From a checkpoint of a small mixture-of-experts model trained on Wikipedia: 793M tokens, 6053 steps.
Below are experts of layer 5 (counted from 0) of a mixture-of-experts language model. Rows are named router (the router's row for the expert), up (a neuron's input weights, with its number) and show model dimensions 128-255. Each number is 500 + 40 x the weight over its row's rms, rounded and kept within 0 to 999. Numbers have three digits each.
Before each expert's rows: a language model's description of what the expert responds to. This comes from a sample of Wikipedia text that the model never trained on.

# expert 35
Opening brackets and quote marks right before a parenthetical, usually dates, results or notes, as in TKO (punches), (1974–1985).
router:585523478521568528490527482516491546504574494482510507453484477468472523531507486423474472559421543481471477492558493506553468449494535473532448517497458518546545423510518497499439545435530506518468533417503501463460479474533518554473487524466460416510471563472476486562447517566431536471515533541455537549445472447471587523473478516492546452528522507509503482506523405502532550472445
up0:506425501489535466484498465469489523532474484406502471484581582470567499528485531511550559492471463521544500506530502494518491533397461501561467489453522430506542489516429498487455497547466509475485502548529477530512544519564530488433481478524556510508456512471435551568455577493488514513494492455530524526518523522553453505541529497499488454470486558548516518476537482443513517495462
up1:505557502412491492509511523520440527476468526477533501429536530555498480481489512453476516498562491493511496516489475545498470450495488515509470556496530553543511516455566523450547484529573577499519515498511455467518524464452487506492534528513468490506468398523466562355475474510520487491539484483468455538533520495463461467412413574496479459502457460472545469500590496518431517519523
up2:552511505479517532491465494509532486431475522470474548504454507463429454517559574454543485481393487464497502587531561496512554527512500561574456590486426469497536507478468535482520515467474559488531495467475457514447564458537522519533556504473521480464451495493364525502511520456493517441491493517490474485531484518446530539478464482464516472475480491554490474451482476518477466441490
up3:531442514509493505524446497539514572431508509478508506557550458489489444539501511519533439504541454518458570533545533374560476430533533491450464536520457436520486462415513496506488502464506534454420559443536571474486471521535514516572454544495522387416473577478483533519486482445480466569499477466461468547500530582469449542520624466516525516506516465471437483475492470494453470561453
up4:574485563555463509466526460438540489513572482549454466462469442532509514518604498541460483385485518535511504447442528512555437532504521490510425507474451391534419471517465516522477586533560519416478420483470551569520542504451554532516523480540534526456488524525562577519556457522527475493457515473520502496480457502591488475453488480558543507539545476505573511500558514529487444456512
up5:580546544584506528447542512499516477461529475601518556490494490472505536445536480457471435483517532465505414508488514499440478521478477476505570473416511491436524483521503508447529475518473458510563490556465504444498463520468529423511550559453541510576511506505421541523464499436487563519477500501531495545520527454475443526495503485560505515484542436445481492425489491506546487504481
up6:464580563527505518459515559526521562472587505410521459467468468542457492524532504433549461554496519443559495439559488490525505420543486460467557537498491521457557457436519481465485544521477519507474447413514531458537518510552458525516468453556507446469533493507473484484487470513463496522483533550510556515487489502536447406491546511480494499461498562456475489442541458503526503431622
up7:509457556519474487543574512490512513429484401506501529431544500503446480480488561487501520580454460477518501541519482460557491515560473498518482505507527462528528453537474485437590442461455512452575540445557549470501521529474514438451537461485421512526505500520460555514575480467473387503523499508482561468520546455489540520499519462471496512517524536474472448470442510458514480474435
up8:463461424491552552447490433519488475490489455544507550441523468462495460461523447512393540552449508461471571472509442464535486473398452470495413462462539515484517517454490519492501446536478521541502511467521543525503535498481539458506535484442517430472487487539565532517528529509460552535553529524488534471575531522457464481469522537516442530592462517554513440482481497520463427462538
up9:577484501512499425533509491453478473540559506518548530556466522516508438522506427550571526463444497513490527568557496558508504470473504480464467532543508531439512540459500557432479573522519531501490565481473586509553495484492408527520490427521513426525478507560456505454616476559506512571483507467463468513483479453508456428493486461621469486502522500563468555513507495488511496531484
up10:499498469493505510480566580489601539458457548506425504498492529464539447508575482496499529542465499490480497436511492467537501510555536482473462462406568485502490517555455519499549514468502497449537549447512507525493532592574458559460490468535431471482486537547519446480585472529498512504508509450518566482455403459525438509503555481443486561466500587499512471468467529591533499520523
up11:506469498506514519491591576504512505537448471526507454499558520493518486518497477565459442463410551457515453490491509540540507468507580477465482511467436566526581498530530482566490477560500526580516497513512541513488492496533501488443476526446521485511471445546457458554521449500508552488551476507457494466526516477536456443527449490475514422517507393440463440508458451547449468513541
up12:461458508495512551460446459432520434455485492519518518499531438572530524452541507528452507524566475497545547427529453564562493482536510482461478537501562473478534578516525525493447509485507485554556551454495540443414479462483442566539473477513546494476542524482512559458506506574432450524510535491446542426495498481496448462467541496538465498474438500510459434517476537486548479496433
up13:404514421430474460478457445449484472487492508538447560535476509481481501504491515525415544444484464548498487502542495531464543532484399498553544526554441529520459511533545496495499512473485503549450500535578495580498416574533547532554522430421489546398446571520482472496543496476476495461539481527474458514446523462565469490525477449520502434571490522562517533552504467583515526565513
up14:521483535456509488522464403476535520511553526528458439512545468500440486524533513487474463391548449525491465553452466432489469459528525481511566491498481485506534478451450442482516433513514505518530491543483483456543510513466555554506509582473510473479449547448475500436504459554538480485556473415570433551468510470536567559479481538435513561495455496491473519524482430507586532526440
up15:450508488509509436536476429495544530510524557494537525514448473483475488460595529511472467452527497543435520483491497537459409497536460530543507506497520457471530468536499417542428484445457540489480515475480405468518501472527420566502451478586539521414504550517528506523524491425481447481549520468432498492491496573490518582518505500501503554516517435441425472503473504508478538473534

# expert 23
Line breaks and indents ending soccer scorer lists, plus prepositions like at and by and sentence-final periods and colons.
router:529477482502503482468462466519487511485491521457497465532458462501520503525500509450451378540446580531476484489542476541408457578512473468524499542606506473536486540515524510502546466458465497517573489447552462489490486504505518521487502517481496421548470539493510503493535412565484604511493482493457491514419629510514535397535517500513592491509539488437511473505505485529475486476521
up0:499501546442481470514483492501553481538541494540456491534540422590420461501481456488512484530462582520401471553463483532491410541493546451449511484519462508556491495487464504478513434482495517438488550501464556526500490549558574508551523484515500512577447504613503509461482450499449508453513523503545500513478505541532532435550439566507445528506536482430531421500504475501461485516453
up1:545482567507477422486490506527512483502600508406477535544530504510572422553479475487542435455511537540478556560475465454440432499524453487514452552493435545489468535529544559505517522496580446412558554489559491507528490513475539462467582485482475488520508498491477503436505481520473534570482504515464508509436520467543552402570478522596484488467514559423509505515572493500533517519475
up2:496564504477504481455533497433565514463584548542516529472481529546468503539427521589580479485516500465575418512526456539460502486573503585515503533565496450476555412495460472429505515526416520529522512483532477447550535504460520477511479490491496463528475618454507543535535549472443488530488474456525538523479469554543470540549444506544489482540456415423485503448476490514464537528524
up3:434535518486422513551477437477553459516456562492504544543462461479487512518481556502573509458539595497509450508495411477531546535540507438502555474543515534483453472507497416474595449563492514568500473442498526500434502536505452450549494480400493499483476450576474516494536498471466461487457541503540526474489445508478528481471517483563517556509519563553544483471494490539469494510535
up4:492573477439490456513463437501527494457533521474515456450528497494467519503513497496482513480522518491430536525497465446572454544520509524551497539550547468518532546473499539553575532408514570478481476459472427477551526487487472506552480528491570486537528564482515524510434452501421517543525525475458464502498495516489476475442436480438494521511554523432516544458514576474542445476439
up5:419554500491517526457465438531503525477438437490518503510535519469519479528537417498458479505430406522478543571473465570474419433550455503477532529508442480513492506546537491458603524472468564486472481531499527497508521458456475497509457520509584536494456513569563609560447465440548581513500512516481410478500483566485470523515527518504475516458455490501515580420525439499474444444488
up6:474481496510506448631501524448489472483526493550475437499435561551556561486616501487477486460474509498475504524515481426483447543508466528528540518508491481537417499466455495525529543524523511469512457545514535518408476471486496463485544464508519530437492535502540437483538501501527485485589465539417445507495571540410498480543479539504440508460487402467531457448532505505490515557458
up7:486464490510560443458519563526524522500518544453512432490505528537470496514519525542546497512414518544471361490518493472461466506416471499444528463521551496516505554535425452498526460456525570476449465513532453521502560405505528487539451415518507444508462439402451487533479566578516596525479494583537487483490534452516540552492575488530472511504554491514498462591484564482510483548487
up8:487487535441473503488498470508548581463424519517527442492505481535553488544477507519537512470441520581541385561470532498495545477501483452486493536509499439439533531529480482498578475426487557437464512460522446546442513498544512428427483512488505512542502513517497505482489522479503483519528513437416480477492508470518501462506526453506552546466516423505481546481533598478510475484421
up9:484495485486485478543430464541491462514510524478461434511473465495550506504528477600550494473510502468438494524522422601554497528536518524547537447474557506477477429522520489546524520464549536471524526472555503461430495511507473532439503511490443507460558410495496549589519454515425519455560467527545483476491463537452453460515480496462452429491547468526479496530411552502516504479453
up10:529503460525540469520443489498595452508541423517498504537558513519492495506472438468397444430600601576474564448430455508459473535560518475518517561469514529490574510526501500490483527460532515545489488547515461526561526508537525515476460512602521448498523477500538549497487491496443505558448473480483491466455509519440546452494485477512498519518457485491469495471535450551484473453492
up11:484546550442611537551519455554530543531467553512528476520451457511514486502506529571556527441429534474497515498522450513447520477562497510493547492474536470496520525476502568523488534426529510496458584488426503475484487496493501482508457546552521518481516413513473537493501469512458497542565488480523510487568477555449436433484475458541427430440471535494430468470502456521474485466493
up12:560494548469470340539581552480552435546515563499545497518497575508502437500505472459508491450505543471516436375519529468526461445486497535457474574595522517488491515471443427498529559498492519468487533515470549469518514520546473467510423502509470445489526526429528525463442468512474450495500454509567540543562450530462517454495484509427459583607461570511534581447506506511483502477497
up13:544592540482500468378472493491580422469490457542546437469485529495512520498430479505549554541445495481442486460472502468484590565490479470496518477410437523426534485539488511459576496560469505459532397551461537461430511497482506447579511482512447527515523468534571469567540533560539496484506487524443499500525519503479449490530500429545497519521560549520451498489533506444496482501518
up14:502488460493567522524557518535550609488497503446399512494506489553470420449475503486473519485455504444416531470522535430587492551542584440439442544480488389492487477549455459519475538553485462509462567485557498498439532499511479542535529597537468492552501467482490497484471442471468486486464462498469494476480510452504588497473482469485532515553611411493534569509446574547433520467533
up15:462469459515522450382535481515538581438501500449535449486463494528492475564542539511513417513484507517463484556470496515496461475535456431513483567498517516522469575477511525462592479496523525544476523502501512522512455527544463461568592504483544555538501529445441517517533491493431525528523414515508500482513493460488547494525533507602449574515486470510451438521492487457484456579582

# expert 47
Pipe characters separating cells in schedule and roster tables, especially after scores, records or rankings, plus some semicolons.
router:469490522515605489473567458526506583485569509463533480501506491492396503443460507435538424415467493490501500531507485482503460539521519516504488541567532543517504474485529448475396507559480498491503463441440441470492560463491495484561515541538463496557434554542428501494532547582451467457506464474465485516469527491423502555482507483523553525498546451499513474565506487517510528463476
up0:498523559489480464525524531546540535468532516470515441429476514593493508506597529492518522461501519535503443511460495446536434580450522516548461491506544540517486509533510510490418529521494505506494470548516448528432439384509477490509493553506507453490500512468538495482539421517514469524443507464496475556535492542477474496515486516598453557520502501484536477562525553474526447454516
up1:417475484464517481518482486496504524493494477530525409415511490482549525525523521549568503456486516535510537516557415579539479409462458481464542510464495487541519550455491459483505519469537492543549514509432521490512594433422442514436485501601544410515479519522462521537484473484482460564475465554466519519491454501485463500558523463549505474447475565463582445498477525490573475521544
up2:544433504432483495509505497565451519468467570445458548491497521492385485537500496458512485521465482493579552493466553495509543495484564490450526461516503516486540514520545493466486500464520454468604583545481439565470519498505471534546469475562537503510602566529502480488533474471513507501473473452417545500429507459443570436481534572539482552601489458455490500483545499480517558528520
up3:533556480542510542494506504474415552480459477535495525481479439475473569541511519501441592508489508496473407492533473496569494502553506412515473533434488542514554517520523580499522464422529518581447530513539502517513486428562485530455541503522492522523445493412486465500465508455495481534527467481447472512563408495457450532560477499539459517471482432470572504479550546517451455493572
up4:508513519541527508462412540483493505515550537481543529546553498492567446508436509508489561570576475491514601555562505551482541487475604440542514498474515476460516502424529462492500503429502445514478450456493512504552516502510512538495506479488457522523412548434542479516540491505485507514512544480472466491498482490513446492482452429510478507521543499472448500541513480523429518491466
up5:553417519573515442450478511473505561447517548394416524469520494504554497582437460530577512496516481515492429460544579534516472530441471488512471535502513522457493547515466488515467541508518454523563520501502532472464572407540475560530452498489499450509439536493521442468479506531527490511493487458569587504445493476510508497541545537445461492493451484456494502521496533494532546502495
up6:564487562451563481463541445505584491506494480457498496525503470496460435494488511458452463540494480490546533417463492478499494534515490574539497532538492513568504504489528508445490456513460479481523497533460499392527424515542516497547520507502453485581452515512424399543496492519413473503463504455481480493428567541435470506527506457529473494500456471500466582471513559512485482577528
up7:411510471519479474510451493491484475489536554503540501505547496474502454482462515571506491537524494604486522453505427468425486519583469502521513591485501444439437500431507516524482462485549459475531495447528434478504450487606527548488540546596482471556584432516510469537499551478548450525515561585487566458399513463511504486509537510518450522589447471448465486463563514530500450506532
up8:515449516552520519526545563476489436459480514449557514485499481517503457502507530522507526478519519508506514449442498431497456484490544524486443440484510485549535468491528484604421510552497474454441514551487456540449439487502478541492527490469420508497522437436473477497457568531498505465434529499555515532514569572513491494481465405495536522541486518501454513583425505436405552530483
up9:483464553547543514482531535485543496496444467517536539451546457450519580553490495569514540456454601470505451499542472482471470427432438548518517497490508510542508497490553434481532455451524493518516490441479498564419531475530501510518515508530473527486464387478488412517526584527519468481508532501488439536486491492530598487479466525562413540464504414493458555528538468545409572484558
up10:480582486513518449518502490535422422489514468526582511488511465440497446488475511464528487566511508530486493490541512575484406461472489482447464495482541530551519463518515464524572479515460490495463487469458524507499449559471604555528534564541497537510466551540489509503510516486559425567579450493529456527419487491472501559422561479453461488559463554528490569579502477531522498493459
up11:548547467481533500521516524513536481535537483576487482489439485483481477461534489513543523492479510506466501480526478560570527542531489492507488488513549515498540470504551512586543499463648472544495534528490446466554491499555544523468600501449452528468502569510519450491453521546490485456477497459509492563477511460508526514513567520504558545499542502510492561518522520466522500507524
up12:510503490513545506524465459530501486565489541501498454493537496523452515470492487453489519605533442490470464501486542524521435440501494506555484469509533515557396485530521472500473505496526539440489505467434524433527471490481459528478557542499466502537495488539518435581547456505523411505455497449476515475526496558554461545568488423559461487518467536459444541510506449449476491469520
up13:570483497477510447512514565541482499516561473453566568478541565427499547477490590494531442491442520508497539495519499555445529465467509507487471557534541562471553472451496484458440487522545539492561523539573479548499551508498511525511464453557547505529505499512502494521471471511534471497502452543518549522460506559532492400514472516462422462511569478503486547443473445513422547454475
up14:497553488493482492530484476481598512531426490547563535485457544544542567555488507537439499498450532463549542516536448538480517440514470566430489491531564509477583527508449506457534482442526481510528574556501532501559458468507555473496540573499407516528481469492507561476512549565516497509433484485415448569472451482397456452512555461549496506521485506478468524503569533495502498533500
up15:475421461515523473432475457525501516544499467467509576450534418442522496548503439534527532483551499490550507473527516525488571454435516532538491468492496546565501447516506458435476544405507498486482470507512480505514534505417509490528501577508486524541500562501508563495532619505524462447463461483497521532531468522555507499475515493495505551520467468491509518561465537421540499479517